config.toml
num_hidden_layers = 9
hidden_size = 256
n_experts = 64
experts_per_token = 4
d_expert = 160
d_shared_expert = 0
hidden_act = "swiglu"
moe_layers = [0, 1, 2, 3, 4, 5, 6, 7, 8]
router_score = "softmax"
normalize_top_k = false
routed_scale = 4.0
balance_loss = 0.0195
balance_bias = false
init_std_router = 0.00992
lr_router = 0.00315
num_attention_heads = 8
num_key_value_heads = 1
head_dim = 64
vocab_size = 10117
norm = "rmsnorm"
norm_place = "pre"
norm_eps = 1e-05
positions = "rope"
rope_theta = 10000.0
rope_fraction = 1.0
qk_norm = true
attn_scale = 0.125
tie_word_embeddings = false
parallel_block = false
init = "uniform"
init_std_qkv = 0.0312
init_std_o = 0.0
init_std_up = 0.0312
init_std_down = 0.0
optimizer = "soap_variant"
learning_rate = 0.00507
beta1 = 0.95
beta2 = 0.99
weight_decay = 0.069
lr_head = 0.00946
max_grad_norm = 2.0
warmup_steps = 118
schedule = "wsd"
decay_fraction = 0.573
decay_shape = "pow"
final_lr_fraction = 0.0
batch_tokens = 262144
max_seq_len = 1024
doc_mask = false
train_tokens = 883100000
max_steps = 3369
dataset = "wikipedia_en"
Below are experts of layer 6 (counted from 0) of a mixture-of-experts language model. Rows are named router (the router's row for the expert), gate (a neuron's input weights, with its number), up (a neuron's input weights, with its number) and show model dimensions 0-255. Each number is 200 + 20 x the weight over its row's rms, rounded and kept within 0 to 999.
After each expert's rows: a language model's description of what the expert responds to. This comes from a sample of Wikipedia text that the model never trained on.

# expert 28
router,224,246,196,198,214,214,216,221,203,166,191,210,193,178,202,172,166,180,212,218,210,165,194,184,200,214,212,244,188,223,200,207,161,224,225,200,236,190,210,158,218,187,175,234,188,180,179,232,183,190,208,202,226,176,170,175,192,208,185,200,216,234,188,180,219,213,191,219,204,180,219,177,202,226,167,178,185,189,178,198,187,208,186,189,232,180,167,172,232,189,189,220,193,182,227,182,181,203,188,190,200,218,199,193,189,158,218,191,202,215,196,163,204,177,230,190,157,199,193,180,204,204,184,203,231,243,206,204,202,220,195,196,177,173,200,202,205,205,226,179,184,208,194,179,202,195,172,232,187,175,188,201,211,190,234,189,240,229,174,206,201,201,180,207,183,197,172,206,182,210,202,178,201,167,181,188,209,234,192,185,205,216,149,176,225,197,205,170,198,200,212,233,223,192,203,183,214,211,204,159,201,196,186,169,184,162,211,212,242,213,201,198,215,195,218,193,210,207,194,211,193,206,172,175,193,162,208,235,206,217,179,228,218,182,186,166,184,220,215,203,184,190,229,176,228,181,210,220,200,240,198,196,234,225,181,241
gate0,190,200,199,197,208,180,232,218,202,193,183,191,228,207,181,192,230,181,228,195,196,188,193,193,181,208,202,242,216,207,178,189,199,197,209,160,214,172,211,211,181,256,241,189,184,201,177,227,202,200,224,181,193,200,222,181,193,222,186,216,202,188,191,228,195,176,217,196,179,181,214,205,179,208,222,235,200,185,201,225,199,197,223,204,199,209,221,168,178,189,216,215,178,203,211,201,261,210,170,199,199,258,219,237,212,176,191,191,209,193,237,186,213,222,220,182,202,198,201,192,188,219,206,194,183,199,233,209,196,202,212,194,202,190,197,185,177,202,191,176,241,230,173,186,181,170,197,220,205,164,205,234,166,197,170,210,186,170,206,196,234,201,174,193,213,218,171,199,231,220,231,203,204,204,195,217,197,187,194,190,196,185,178,184,180,225,193,214,155,162,182,239,190,219,192,175,168,246,215,211,180,177,225,189,202,181,196,209,201,231,195,222,206,131,188,188,207,189,228,177,179,184,210,212,230,195,221,211,191,215,212,202,224,223,186,195,176,221,213,179,198,215,221,194,218,225,162,197,195,196,239,228,188,194,194,151
up0,178,249,201,199,235,226,196,209,199,212,196,206,183,177,224,209,179,222,188,195,211,198,169,191,222,195,216,193,217,191,251,210,209,200,195,214,214,206,229,213,190,179,163,175,191,239,219,204,200,197,203,221,179,223,201,207,203,207,193,177,214,184,219,193,177,211,200,218,210,206,189,197,192,183,205,203,197,203,226,232,234,229,203,190,226,186,204,220,172,172,181,226,221,237,178,212,189,205,202,196,194,151,229,195,223,220,218,218,189,197,169,198,163,206,173,177,184,201,209,199,210,177,226,194,189,192,181,200,170,152,190,225,210,237,172,198,210,191,192,214,142,211,218,186,193,197,224,181,192,216,189,178,184,195,219,190,207,187,206,207,163,224,220,196,185,182,195,224,185,221,206,199,190,204,222,190,196,209,207,203,146,209,218,231,204,201,210,219,216,232,225,243,172,209,195,206,177,183,193,189,168,191,190,178,234,234,224,200,193,119,199,205,179,209,208,177,170,227,198,198,212,183,205,199,171,179,195,195,214,174,191,215,160,183,203,169,227,189,188,203,213,208,188,181,196,194,250,225,204,226,196,170,182,241,179,204
The preposition in, plus at, on, from, during, and particles up, out, off, e.g. filed in, traveling up.

# expert 31
router,239,224,189,171,204,207,198,197,214,172,227,175,229,206,174,188,178,216,175,163,196,221,195,198,213,205,209,175,178,173,195,190,233,210,162,189,202,169,196,201,193,196,227,196,218,201,226,184,169,190,202,196,175,230,197,201,215,211,209,197,199,180,216,202,179,177,216,189,179,182,138,197,200,164,206,216,201,190,183,180,176,180,199,217,176,167,202,199,220,177,200,214,167,212,224,207,224,183,199,223,210,205,236,195,190,185,192,229,231,215,209,153,209,149,191,204,215,231,221,190,195,222,192,183,200,189,188,238,198,191,188,241,194,220,188,199,247,175,219,231,192,223,198,208,191,209,198,182,217,222,155,180,181,198,172,216,199,166,228,182,217,176,158,196,222,210,212,173,195,199,189,192,230,191,220,166,180,235,190,183,217,220,226,199,202,195,246,218,192,138,165,203,204,198,216,191,226,187,193,169,187,182,194,201,226,214,194,199,221,223,210,196,187,224,211,194,207,226,179,217,217,193,203,204,244,198,196,205,189,207,202,224,184,224,187,189,228,193,175,214,193,201,170,206,161,203,172,210,193,187,193,179,192,175,172,183
gate0,202,210,167,210,211,199,188,214,174,208,209,220,199,195,176,176,211,209,238,219,159,189,220,191,229,208,195,211,221,193,270,170,204,203,197,208,183,218,182,208,196,176,185,229,182,186,180,182,214,188,208,177,181,193,170,178,194,235,205,215,196,161,198,215,181,185,191,192,203,169,197,217,178,230,203,210,223,166,205,195,159,211,186,151,206,177,179,185,221,169,190,195,215,170,194,206,205,203,233,199,208,216,200,180,215,229,223,168,202,194,176,171,175,211,201,196,171,209,204,200,210,196,195,231,197,213,193,220,199,186,206,194,176,176,213,200,187,207,175,181,224,172,160,247,174,184,219,164,198,191,212,236,205,204,203,202,215,170,171,203,207,179,212,183,231,184,173,216,200,192,167,175,183,192,184,185,233,214,157,218,231,218,219,203,184,209,203,184,215,194,220,207,230,195,198,166,172,222,188,195,188,189,184,217,196,220,207,180,133,192,200,186,205,236,228,213,168,187,168,202,193,183,227,191,239,206,173,172,190,191,222,208,220,224,189,181,196,172,199,186,197,189,176,197,162,228,186,221,192,193,197,200,218,183,169,182
up0,226,220,205,228,196,207,176,214,191,200,180,193,226,179,208,200,195,210,184,210,211,186,164,175,235,235,177,190,191,214,219,212,210,191,186,213,218,181,182,198,206,197,220,217,154,250,232,194,187,191,222,228,205,228,202,163,212,206,192,203,216,217,207,215,210,183,205,187,204,191,196,157,193,180,203,214,168,227,251,199,196,220,206,229,190,234,212,203,197,194,209,207,237,178,181,202,218,164,210,228,182,191,206,204,178,201,205,210,197,181,227,223,225,196,191,201,233,170,171,179,210,254,189,222,190,213,196,188,202,197,189,233,189,181,185,201,217,145,183,209,185,188,186,198,218,215,190,246,170,224,207,200,186,209,177,170,195,222,185,225,166,197,188,218,169,175,199,194,199,222,183,213,189,189,207,184,192,163,202,215,196,202,207,209,181,216,191,231,169,190,199,183,213,180,213,196,176,194,202,185,153,190,178,177,179,191,205,209,189,161,175,206,223,189,230,198,180,224,194,194,172,199,192,211,228,179,167,215,210,220,254,195,211,187,178,236,183,208,217,183,161,231,166,188,196,214,196,162,189,186,193,192,246,232,191,212
Auxiliary verbs has, have, had, is, was after a subject, and LaTeX math symbols such as backslashes, braces, $ and underscores.

# expert 55
router,213,190,235,207,158,209,209,197,203,183,191,197,209,197,190,184,192,181,180,185,200,186,209,184,227,183,207,219,179,190,203,205,188,179,182,226,179,233,222,188,165,172,175,212,211,200,177,173,193,185,206,154,203,205,215,183,198,188,189,190,222,184,226,226,219,166,210,220,202,201,207,226,184,193,211,233,179,215,187,181,213,215,201,225,173,194,185,152,167,185,211,216,225,217,219,213,168,170,237,220,149,226,211,217,172,189,215,223,215,206,176,227,203,183,186,187,172,214,173,191,221,180,177,209,183,179,182,227,227,201,202,180,191,241,214,179,189,215,171,202,226,222,230,205,167,177,224,231,209,209,206,188,170,230,197,223,231,212,223,185,176,212,190,204,167,205,232,186,226,201,166,209,211,223,174,231,197,216,198,215,183,210,190,216,214,198,201,218,219,210,202,160,176,215,179,192,243,210,236,172,201,162,189,240,205,232,225,215,186,211,161,217,209,189,204,229,202,180,215,208,215,223,206,168,178,213,192,177,174,217,205,211,171,213,235,219,217,224,213,215,179,206,204,205,226,173,207,181,223,212,212,203,175,203,190,181
gate1,193,212,182,190,230,217,218,216,206,203,198,209,204,175,212,185,161,184,201,194,200,190,187,221,212,204,202,239,184,233,189,180,177,200,193,173,187,215,238,218,224,183,175,162,199,228,208,185,177,200,167,196,210,206,185,200,182,196,179,151,167,188,215,207,175,204,210,208,174,189,210,190,205,215,146,211,203,188,150,188,206,175,198,202,244,229,219,217,205,243,207,164,187,235,218,177,207,182,220,192,212,216,241,187,174,204,230,167,194,210,217,227,173,188,190,223,187,198,200,174,159,225,208,214,170,202,210,179,251,206,201,202,198,200,196,198,214,182,217,197,223,227,213,187,171,200,230,182,200,183,218,177,209,191,214,214,163,203,194,179,197,177,226,170,227,229,186,215,198,244,228,222,206,170,201,191,205,199,195,188,196,202,193,183,175,204,200,189,236,159,156,157,187,223,182,203,200,221,200,164,216,184,218,165,209,170,175,211,235,185,186,194,159,205,189,183,194,207,181,205,199,196,180,223,183,207,190,202,180,197,199,182,202,172,220,204,188,225,186,218,227,215,226,199,207,230,204,167,199,187,210,186,199,196,210,166
up1,215,201,195,189,180,198,161,168,214,178,195,236,223,195,199,193,254,195,198,214,186,214,214,227,222,216,204,216,196,203,182,203,190,185,177,203,194,217,152,194,237,211,225,180,196,222,208,193,217,173,203,223,171,207,234,236,247,210,222,231,233,185,194,206,197,211,188,186,215,210,207,178,194,240,211,238,193,184,248,202,177,237,217,188,199,157,178,242,148,192,179,225,187,193,190,229,204,199,223,178,220,194,181,204,192,209,191,212,218,189,228,192,191,204,229,167,211,195,217,212,235,189,189,216,224,188,212,219,184,231,162,172,203,204,203,225,210,206,190,204,189,237,211,173,232,202,205,208,212,199,170,219,205,196,213,159,220,201,199,238,211,199,188,206,207,207,201,173,182,192,203,203,159,270,183,186,200,215,176,169,194,219,204,179,179,199,209,170,195,228,246,205,187,193,201,213,198,201,200,190,191,215,186,223,223,222,214,163,193,190,223,225,221,197,183,230,219,198,167,190,204,226,234,184,222,199,182,175,191,221,206,183,220,184,197,233,200,177,201,195,213,191,202,209,190,178,204,217,216,194,206,196,182,202,189,221
Pipe characters dividing table cells in results, election and chart tables, plus semicolons and heading equals signs.

# expert 20
router,247,225,194,207,193,222,237,223,207,155,175,211,210,190,236,167,195,194,204,209,211,183,181,176,191,170,187,246,196,193,189,205,176,181,201,201,226,205,200,190,207,222,186,239,201,198,203,193,164,180,212,212,199,194,169,178,184,196,198,174,184,212,199,183,200,155,188,245,176,193,197,210,194,214,185,211,192,202,169,219,194,242,209,211,200,192,165,185,237,210,216,211,187,171,219,206,176,195,222,201,214,186,215,204,200,188,191,181,216,193,203,183,206,190,224,186,167,184,179,189,209,174,175,230,187,244,208,157,192,206,207,245,170,172,175,215,217,176,223,222,172,182,168,160,158,190,170,218,182,189,191,195,198,224,207,189,208,231,187,174,187,200,202,194,157,216,196,214,189,186,133,202,191,215,204,229,204,212,168,179,204,198,211,206,196,166,212,218,198,182,205,205,204,191,236,193,194,197,195,165,192,192,220,186,154,188,220,211,214,191,190,220,215,200,182,207,184,184,182,226,186,214,181,186,190,155,183,219,203,196,214,222,225,182,185,208,192,214,223,174,170,201,231,170,234,209,200,218,195,209,208,194,196,238,220,213
gate0,196,210,216,150,201,202,184,205,218,213,232,191,183,218,196,195,187,183,187,203,220,225,215,193,241,186,215,185,227,211,226,205,216,211,199,223,195,180,208,209,171,196,179,216,177,207,200,167,245,224,182,202,189,188,215,162,213,231,205,212,209,197,148,182,209,207,162,184,205,207,179,191,196,197,184,199,224,196,194,207,166,236,203,183,214,225,196,207,190,208,221,196,198,207,216,221,218,190,179,211,208,187,185,199,236,220,200,208,218,175,230,197,183,202,167,191,181,205,217,221,218,206,201,215,215,201,180,217,213,194,193,193,213,234,198,216,167,188,192,155,249,222,185,203,243,226,197,179,160,178,173,222,185,199,176,191,175,182,149,190,170,192,194,181,200,251,217,207,198,220,168,205,198,208,192,170,213,223,169,213,209,165,204,202,195,205,189,198,191,200,198,207,243,212,206,164,265,187,191,219,204,183,188,214,165,245,190,180,181,195,237,173,204,210,206,198,183,208,209,205,175,204,199,219,215,191,219,229,202,231,200,208,223,201,189,196,228,214,171,226,245,206,195,176,207,210,172,211,198,200,180,234,191,230,216,241
up0,189,210,207,183,196,235,200,205,193,192,222,224,187,218,169,178,208,203,203,182,210,200,206,167,173,198,226,222,218,215,208,244,215,213,177,191,173,203,213,161,176,201,214,201,231,215,202,189,213,196,242,254,198,168,194,176,201,203,213,160,192,204,162,226,200,203,202,238,195,193,206,196,133,206,231,207,195,194,230,226,165,205,228,201,189,219,164,192,204,220,235,200,228,190,207,190,195,222,207,207,190,208,165,214,202,206,203,209,227,188,193,202,230,201,170,187,192,201,191,218,189,180,201,207,165,182,190,223,179,217,218,184,211,205,187,207,180,180,196,197,209,207,200,208,205,208,181,208,195,176,167,190,155,216,164,178,181,239,165,201,151,184,207,194,162,228,212,237,186,215,174,220,208,203,214,191,213,198,180,230,164,170,203,234,182,194,201,217,214,193,177,207,227,222,184,189,223,206,192,160,157,193,200,169,181,211,194,182,202,203,196,177,224,163,193,206,214,194,188,244,180,202,194,215,209,181,205,227,208,230,198,222,210,219,163,194,210,226,195,170,210,235,163,233,182,214,194,208,209,189,186,211,200,214,211,209
Prepositions such as in, of, on, at, as, by after participles or nouns, e.g. "located in", "games in"; also "in" for inches.

# expert 35
router,224,180,216,229,186,215,206,183,218,191,195,210,240,183,211,179,200,179,190,164,204,187,182,184,203,186,212,199,169,186,206,206,215,170,188,239,180,203,222,192,195,178,169,201,210,215,186,176,198,207,196,194,217,233,225,209,184,192,210,205,218,161,234,224,175,198,208,200,205,184,201,219,202,198,232,243,163,228,168,180,213,191,208,214,185,192,176,160,202,162,213,227,207,194,214,212,166,176,214,219,169,211,196,224,183,229,198,221,212,205,181,193,203,199,196,182,161,209,179,198,202,183,160,193,188,181,188,217,223,197,186,189,188,227,206,177,207,193,171,187,225,219,231,205,181,173,235,219,212,194,202,211,193,225,217,234,208,207,222,175,187,203,158,215,183,214,209,220,207,204,176,192,230,203,177,225,232,216,221,226,212,232,222,204,232,168,187,206,218,179,187,158,201,190,170,193,249,210,197,167,203,162,197,219,224,196,212,225,158,225,158,221,235,208,198,207,180,174,219,242,202,218,188,182,178,202,181,206,178,197,227,215,199,200,198,211,233,186,184,191,183,183,187,183,234,159,213,186,194,204,221,211,185,196,168,179
gate0,240,218,245,210,203,180,209,189,212,208,209,175,195,176,184,198,212,204,232,204,181,168,210,184,207,215,189,215,199,250,174,220,191,199,207,231,189,213,220,192,212,207,226,201,214,231,196,190,204,225,231,203,204,197,215,195,208,206,213,192,223,214,177,204,190,201,163,217,176,165,171,135,191,225,197,178,217,194,204,188,194,189,192,139,178,218,188,193,203,205,219,180,220,163,215,201,184,212,204,189,213,205,209,170,183,180,193,225,219,194,215,202,226,224,180,225,166,225,198,227,200,194,202,186,241,211,174,184,180,204,171,215,193,201,167,186,158,175,215,209,215,195,221,215,218,176,196,214,247,238,221,205,228,212,183,222,196,189,169,169,179,196,209,219,190,209,167,224,211,207,200,230,192,199,209,238,223,192,210,209,221,195,230,218,174,189,196,218,203,221,162,171,234,158,220,200,227,188,206,190,206,171,199,183,167,218,199,172,207,233,199,199,218,211,175,213,166,178,187,163,193,200,193,190,204,213,202,191,198,185,219,229,211,160,245,189,182,181,171,181,193,186,223,194,219,213,206,194,221,178,196,221,218,190,224,195
up0,206,169,214,168,194,179,158,225,226,179,171,215,202,204,164,184,226,201,190,182,190,200,239,186,200,184,183,194,165,190,196,198,195,168,213,173,183,179,205,219,230,218,232,208,189,174,239,175,189,185,236,192,193,180,179,221,226,214,194,166,195,211,200,218,193,194,198,242,214,197,181,214,188,180,200,169,209,228,225,197,186,189,215,219,194,187,210,195,220,175,210,247,198,195,153,210,201,206,228,194,219,193,168,201,203,213,194,200,175,206,217,212,199,221,202,189,214,198,185,197,220,240,170,195,187,206,184,210,197,240,211,161,184,211,190,231,200,211,187,208,187,205,183,189,202,172,207,222,226,210,182,227,209,213,194,209,243,181,203,198,204,197,233,239,178,208,235,179,164,247,191,202,193,172,189,211,209,205,202,237,196,186,208,205,239,195,186,217,203,200,197,196,198,179,215,184,164,181,232,227,220,158,220,198,211,204,208,227,196,199,174,228,192,200,172,222,208,189,226,204,196,174,228,184,189,209,212,179,210,181,171,225,207,191,194,244,214,211,183,234,181,205,176,249,195,248,231,195,182,197,197,192,210,240,196,229
Pipe separators inside data tables of scores, results and statistics, e.g. between volleyball set scores or asteroid discovery columns.

# expert 37
router,160,214,227,216,187,212,211,199,167,220,186,213,216,176,154,197,218,225,212,203,171,215,216,177,187,175,205,225,164,232,192,225,190,181,212,203,168,214,172,205,180,205,217,190,219,215,184,226,205,216,178,221,187,185,182,188,186,225,183,201,225,212,197,203,235,201,209,191,218,223,196,177,197,211,223,212,215,174,199,182,233,228,192,230,183,211,182,227,204,225,176,249,196,205,211,164,219,213,213,191,158,185,210,191,218,242,170,183,215,241,209,193,188,188,193,191,214,180,186,181,208,224,186,202,240,237,207,219,187,198,201,198,234,200,212,174,199,209,183,156,197,202,250,211,184,184,173,209,174,211,194,165,225,191,223,196,204,190,177,205,201,237,170,164,231,197,231,225,203,193,213,185,175,203,222,190,226,181,186,226,229,215,168,197,169,230,209,205,198,244,202,183,200,172,175,210,208,206,201,246,209,239,208,199,198,167,214,179,192,197,203,192,186,212,245,196,186,168,201,196,219,222,243,196,182,195,229,157,190,205,218,202,221,187,209,177,209,220,192,200,193,192,186,195,189,218,199,205,192,196,216,196,231,210,201,185
gate1,156,176,165,185,216,230,195,207,203,176,200,198,220,189,168,221,182,216,190,212,165,176,166,181,171,171,205,208,169,196,222,196,242,205,195,199,169,170,197,177,216,223,183,203,185,183,224,210,211,194,199,195,174,192,200,190,231,190,196,161,181,193,196,207,188,206,184,173,222,204,214,207,203,187,198,196,225,198,189,206,223,223,223,191,182,176,185,232,194,202,243,213,235,200,189,213,207,240,228,195,203,192,192,180,160,198,197,205,223,216,232,178,173,162,211,234,215,200,183,177,210,203,190,193,204,221,245,211,163,216,196,222,199,200,229,215,221,210,195,182,236,208,202,201,209,218,214,187,203,209,195,209,233,193,223,192,190,220,189,179,200,168,189,204,216,199,198,212,247,228,217,161,153,229,194,222,200,195,199,199,167,229,175,193,192,217,240,236,229,164,176,202,167,189,222,223,195,184,194,197,177,212,185,219,210,215,195,159,209,204,208,196,205,208,214,225,205,215,200,154,203,215,232,198,217,193,221,181,174,192,228,205,224,226,237,187,203,201,170,209,226,214,193,193,246,203,207,167,209,169,228,185,186,183,175,214
up1,214,168,164,190,189,235,201,181,220,217,217,185,224,213,195,209,192,223,172,215,217,163,187,227,168,234,194,184,182,198,213,190,218,189,189,214,195,178,202,151,232,235,220,211,214,200,214,212,212,174,185,207,194,177,218,197,188,187,181,184,196,184,167,188,210,206,197,179,210,220,185,180,231,254,199,211,212,234,188,191,212,206,208,166,184,210,196,178,158,191,241,190,211,222,181,223,188,215,232,200,189,218,201,190,231,176,201,192,210,215,191,195,227,176,183,206,172,171,195,200,173,178,205,176,212,189,220,203,172,211,237,183,205,188,226,221,205,198,194,201,176,189,177,220,192,214,221,210,195,243,227,218,209,206,201,185,175,203,193,177,202,193,170,190,214,167,212,188,212,179,210,171,170,201,171,237,184,203,177,184,212,236,199,179,222,196,216,217,205,188,223,205,171,199,236,213,187,187,197,229,225,173,209,254,201,220,197,210,231,193,239,197,219,194,211,195,220,164,197,143,187,209,189,211,209,226,203,198,222,175,226,220,217,253,203,180,223,214,187,152,191,201,201,225,220,195,212,217,195,219,222,181,210,198,222,187
Capitalized nouns in names of institutions and offices such as University, Ministry, Army, Party, Secretary, plus common nouns like part, member, result.

# expert 38
router,178,223,170,215,236,178,211,204,176,184,197,203,170,169,205,192,185,181,181,192,174,212,157,200,189,220,172,198,215,191,193,244,209,199,170,207,189,198,183,229,186,160,178,226,232,215,189,184,225,173,190,163,217,189,211,184,228,181,190,175,185,181,200,177,217,219,198,177,183,198,193,213,212,193,235,180,206,218,185,196,204,172,227,211,215,215,191,197,205,200,178,197,209,224,187,206,204,207,211,230,214,201,217,200,210,194,201,226,197,197,242,170,215,191,222,215,230,191,193,220,209,223,190,210,230,186,178,199,176,200,212,196,200,229,214,182,216,176,229,211,183,204,192,208,196,221,192,192,173,167,245,224,196,205,184,200,225,199,215,211,221,196,206,171,185,223,183,195,173,207,148,215,224,198,157,188,229,205,219,179,206,174,242,225,180,165,179,184,184,232,218,209,185,235,185,188,198,177,180,159,184,224,201,237,207,238,200,204,193,202,140,211,194,207,183,221,167,162,185,204,159,205,202,197,192,173,191,195,204,168,197,223,166,173,211,221,191,228,197,187,208,208,210,222,172,215,230,202,211,176,198,241,210,173,214,199
gate0,197,202,203,238,190,215,199,175,215,193,203,181,177,162,181,246,184,200,219,253,171,195,180,197,215,202,203,199,232,210,223,156,196,176,179,190,184,205,221,220,154,208,195,219,203,207,198,176,201,173,189,195,234,205,206,200,201,184,212,177,210,206,265,212,204,198,206,212,192,190,203,226,212,234,221,206,199,180,204,213,171,189,181,171,196,195,216,201,217,188,216,213,185,188,246,195,204,216,237,218,166,180,194,219,214,181,220,204,176,219,231,196,201,212,185,229,205,209,211,189,198,197,209,203,167,167,187,184,200,220,202,207,222,184,196,174,199,172,177,183,194,190,216,222,201,187,193,203,209,219,192,206,191,189,199,210,168,183,201,200,198,223,190,162,177,173,210,246,217,183,226,209,212,202,264,216,175,170,217,231,218,155,211,197,187,181,168,188,191,180,210,222,206,186,203,200,174,185,197,236,204,219,195,193,180,207,195,213,220,221,214,168,201,184,182,194,218,183,217,183,190,173,201,179,235,195,180,174,171,246,197,191,197,189,190,180,192,200,199,173,244,249,166,230,209,227,210,185,168,223,184,232,214,216,175,208
up0,224,244,208,222,158,194,220,188,195,192,180,217,206,190,226,204,191,192,203,203,195,205,222,199,219,216,194,192,203,185,225,184,185,229,184,188,234,172,176,227,197,192,201,207,199,177,183,166,201,180,237,205,215,198,222,182,159,202,189,178,186,198,247,212,216,215,172,206,189,195,210,172,184,201,240,176,190,171,192,246,195,207,208,220,184,180,194,192,210,187,212,206,191,179,204,198,217,186,200,193,201,199,215,212,165,230,217,154,196,178,203,185,175,205,223,187,204,168,210,239,222,198,189,181,214,181,148,179,237,205,203,176,213,194,182,167,192,202,183,193,187,174,191,228,204,198,234,194,187,193,201,190,205,198,216,216,162,190,203,159,220,203,189,153,202,195,164,189,185,190,169,197,171,209,230,232,225,214,209,189,205,217,188,234,206,229,194,223,224,208,189,219,192,211,250,229,222,179,171,210,223,205,238,184,171,191,203,221,188,189,236,199,191,210,208,218,210,203,172,213,175,177,201,180,191,217,210,214,211,187,204,187,202,226,219,241,207,151,221,238,194,245,200,221,222,168,213,167,183,187,220,218,199,210,176,203
Full stops closing sentences, and newlines before new paragraphs; also decimal points inside numbers like 1.72 m or 78.45%.

# expert 8
router,184,196,219,205,216,177,226,204,193,180,160,193,189,196,184,208,204,213,198,192,196,206,211,164,215,224,148,193,196,217,181,207,217,187,190,201,186,223,164,232,164,184,201,221,201,171,190,199,220,196,182,178,216,201,214,190,206,213,189,209,158,190,182,207,220,174,204,185,185,231,168,209,207,181,222,179,191,181,219,211,202,187,210,216,238,187,214,204,189,185,199,192,224,190,205,174,193,208,200,198,187,232,219,206,162,223,177,217,194,194,221,209,208,186,183,260,174,194,241,250,209,224,193,186,221,193,186,205,181,201,223,234,219,203,190,224,227,182,168,184,182,228,175,184,217,226,205,219,208,197,219,237,226,185,196,214,241,203,188,201,236,200,206,205,186,230,196,203,173,240,182,204,209,205,211,208,215,189,189,184,184,222,215,201,186,203,219,229,165,235,220,201,190,232,202,219,160,203,186,202,234,207,186,207,217,210,197,216,222,193,141,218,215,200,165,197,186,196,214,218,169,227,182,191,181,196,179,198,217,182,199,232,184,178,197,205,222,249,207,209,230,188,244,211,180,214,197,232,233,187,204,247,220,185,225,206
gate0,212,176,201,169,205,202,223,179,225,198,210,207,190,194,230,211,201,236,200,196,209,169,208,184,231,185,191,192,204,218,207,204,203,233,176,177,193,206,203,189,206,180,216,211,227,240,239,172,204,193,211,213,177,169,172,195,197,189,191,208,177,195,199,194,195,222,218,188,186,238,197,197,216,196,175,196,174,161,188,153,214,186,218,215,216,210,214,187,187,187,196,214,184,195,185,190,193,210,234,200,215,212,204,184,177,189,214,216,220,210,177,185,236,191,231,159,189,198,209,183,209,191,224,182,192,211,206,220,226,183,217,195,186,209,223,216,198,174,160,216,182,254,168,167,200,229,230,201,195,217,226,160,198,217,232,187,221,186,180,220,210,178,242,205,192,214,224,207,174,203,196,187,213,220,167,192,195,208,240,214,197,228,198,222,203,224,226,184,214,222,210,214,195,195,176,203,190,206,170,190,158,204,214,214,222,224,216,164,193,206,213,202,220,176,216,193,221,206,170,208,197,229,185,192,269,197,193,231,166,178,205,181,182,228,210,209,206,224,248,179,243,189,178,220,222,192,192,216,192,212,175,202,166,237,171,213
up0,187,171,177,165,212,189,237,203,186,233,171,199,187,217,155,192,188,208,213,172,199,187,210,182,199,199,211,198,169,178,195,181,190,241,191,206,233,205,221,200,194,175,216,239,242,201,193,195,236,185,189,203,205,175,180,182,228,207,206,225,170,200,211,209,207,195,207,211,154,235,210,189,223,176,199,218,183,191,219,170,215,184,211,226,195,204,166,193,204,198,211,206,242,200,234,193,187,206,211,171,165,174,183,204,215,168,242,173,215,193,174,234,201,163,188,189,188,175,191,174,202,205,231,195,209,226,200,225,219,184,179,217,204,239,239,200,214,222,194,225,197,235,169,204,197,212,229,176,221,209,201,172,251,209,217,184,210,215,214,197,204,186,205,206,173,174,194,202,189,228,231,206,211,198,181,185,215,218,183,209,233,158,199,191,232,192,217,206,185,210,203,216,208,239,207,175,218,185,194,190,186,216,210,187,206,234,202,218,182,188,242,201,203,180,218,190,216,189,218,240,221,232,165,190,215,197,212,185,186,216,198,228,171,209,210,186,179,221,226,226,202,169,214,216,201,200,199,182,175,197,182,190,183,218,181,244
Newline tokens ending sentences or section headings, plus wiki heading markers like == and ===, e.g. after "== Station layout ==".